{"n_layer": 8, "n_experts": 96, "activation": "squared_relu", "moe_layers": [0, 1, 2, 3, 4, 5, 6, 7], "router_score": "sigmoid", "balance_loss": 0.00541, "norm": "rmsnorm", "optimizer": "muon_variant", "dataset": "wikipedia_en"}
Below are experts of layer 5 (counted from 0) of a mixture-of-experts language model. Rows are named router (the router's row for the expert), up (a neuron's input weights, with its number) and show model dimensions 64-127. Each number is 128 + 24 x the weight over its row's rms, rounded and kept within 0 to 255. Numbers have three digits each.
After each expert's rows: a language model's description of what the expert responds to. This comes from a sample of Wikipedia text that the model never trained on.

# expert 48
router:156189058136099166135113173109120147156143141122093093158108156107080123118141135136116129164136107131091137123154108146102114083136133159103138130127116112103155109127091144166109127115106133
up0:155177132159129150146151143117135137115139175132122114117131138085131099125127138121104110099112148109118106115147122117094104096113163102103148116141146120141141160114098098068140131091081101
What it handles: Table and infobox starts

# expert 13
router:129108128126120144108141140097086132155141140120105136137103175083139111144107087151131143141155110133120173090179138122122117108146077117117096098143105105124111118113158147124126152112114126
up0:133127143128121153152130181065071101145127110135166131111127145176131140124146106167152118129145124053147121127143100137134112111165097114098116172120123165148159138136154143159136135147094115
What it handles: Clause connectors

# expert 60
router:101145092123156140109158176161119153129118145158154137126090141071147118170062105144126163169173143149104131097134118100120100105128118134116103092201104108110148083107166170138164144109135125
up0:115117144123102168116173174176109107160131134149100120117104133132154107173147118142112080139133169142103145101122074154158131128113154124156134162164096108117120101127120097144110095153134129
What it handles: Personal name starts

# expert 0
router:126161118155136142115106130116092137133150114152120097117104143111123083141129132122120149132165084122084184133120154143122114126136127146120137141119069092111148112099098169171137182121075138
up0:117138153131102158116134139106126168174134129193116140129116094113118116163167118134108133128131127112118115144104151151135155117163121096139143131120141145094126157169151191121144108127139126
What it handles: Sports-career prepositions, verbs

# expert 28
router:131147115148155143049108140145102104127147136153133120149123166098127105130120096148112126152128120135108168133155142113138179117142107127111105102147106092111137090140148152149107122075124075
up0:150157118130125144092108144111108102165113109140130094161145172100129088107151111145119085172153152132095035095130124153105129130092141148094105139108164144095143151121120129151120086111143145
What it handles: Modal verbs

# expert 1
router:159067143145095148104099156081140132150137133134127138116111153103154094164115119167116104132097088126085126089139109096111137108132137138123098140173078121116149100118121158152114164100127151
up0:104117116150112134082091153132148099130167122167116174108109140125102106174141106108139154149142119187126108130142162160138155173163124160139133143137118121122109142119108095194147160127135139
What it handles: Section and block starts

# expert 4
router:117147108137151127108128133129111131129128145159083124130100153086153094171137109140106156125177121123116181090169151127130132143162108142095096103152070130136126106142145178135133136116079105
up0:120053168160163128099126151120131135125128088173148139101126164127173073119159099132126122112191105132087140142155175139137147149127130161131139112105104150129113139109137159135120142141081109
What it handles: Verbs and their prepositions

# expert 20
router:124165109141122167110126112132130133111120137162088140129136155121107114188126135121062185127133101128098137123158169131108139152174064158099096127142133108147108119171100101154143138073133125
up0:112152111118109106149103151154127106132124107150093199095095147160131144149116122129144160145142138123131194143113153142140123122136126109183109139149126122131147145117092136121143151159112132
What it handles: Named places and institutions

# expert 53
router:089165096146138161103133142135112138106114156146096106142082127117121114164075143147144140161131154133100119101147113096125127094141115131113097087161121085151140074120130119145159164128132086
up0:108166121112130151128107111131109111159147131155145119126117143094082088157132113122126132168110138161127133079117065118099127100139135152122126128152094117098115148159124092127129143152107112
What it handles: Personal first names

# expert 45
router:115129127174116137096145135136121118150148129179111103144118129089124107145137109160127149159160094146102169087143148110078161124142093161149116147135105098152105128113116135157111147091105130
up0:081143136174111129079133128171128114107159104113125101117076144113124122136159151122130156146119072144110164091123122149099124130149111115164110162093122116176147158135109163140142147138149135
What it handles: Function words in math

# expert 51
router:120153118148149113108112149122131133101126147152146139129129154129151111159148160201074120143158122144119113132133131125136120108163052119132133079147109094115167139085110163150106139122116135
up0:118125111126167162125120149091091149142125135162140156098150114127114136176126096154104132129147138099094135126132170129109129125138090165133158093132150131121142142129125152136088163120166133
What it handles: Years and dates

# expert 39
router:128136121180142192103140133146081134105139134108088113139116186110096135107107114137122141161126121113116168126176147054110127113113115133110133100155090121100117105130147138130133158131140130
up0:135143098116126134085149099125120124123138139137095089132140157142099103093128138119102131151141124130082144076142134143115151096130100104106127154103157110151155138156107096127123158114136115
What it handles: Table cell separators

# expert 43
router:099111113113130120120114111105101115149137184149152110167074133085141109133144121146105141145116093110141163113171142058131093129143108130119132094135093108140116158116152111175107135093079099
up0:130151111137133148160148095110149096131123106173116141107147131125152124173134153101165111120072134162129125112139135112100072107163181153152139154144077098115105154104127064117159104106151129
What it handles: List dashes and sentence ends

# expert 37
router:159143143150154148102132105120136157126116151145127113130134140083138115140065120138105166151145144118126134136152156121162096088162088163083127116172127125088124109126140136162114112132140113
up0:136127109119093114087092094134133143152162105113110111154116151123114128104127083102139108191102077141148138142152163166151130110151158109098129156101116124166126162120126105090106133159164105
What it handles: Surname pieces

# expert 40
router:114122136125135116154108130122144114096132138154126117137128121116120085155147137155129111148136154089091146134153109124115149135122135175115136118162129117135118119133118148177119157118100100
up0:110126109110156163120080083144132126123093140141144063150123161145128084131147111136116112141119127122142154132117138130094142097179137147126132128143076119163118129182139150160116140138097141
What it handles: Space before numbers

# expert 22
router:104141117137110165102126134156104097147120130131112146123109154158118113159127153123077139160137117125107135145161144139113103128136108132115103116151063113161154147112169105149125147089122114
up0:123104137158115179108149131151123143137093110158107133129164116101121095092109145109162129156115167113112135142149094117103124100131132120165141119127134165148146057113134089114123162138107107
What it handles: Latin word prefixes

# expert 14
router:097142063161124147078100142126076147135103112138120126093095172081139125125080130168119143133120136114096125099142109071125140080164129121103103146162077114110180122123118112144147149120081124
up0:122114123175125145146097117166101143117139153152132144152122074134130109137164112135145141149116108147141155143118098120116138111137108170122153190128082105145167136137099086100129169125091142
What it handles: Occupations and roles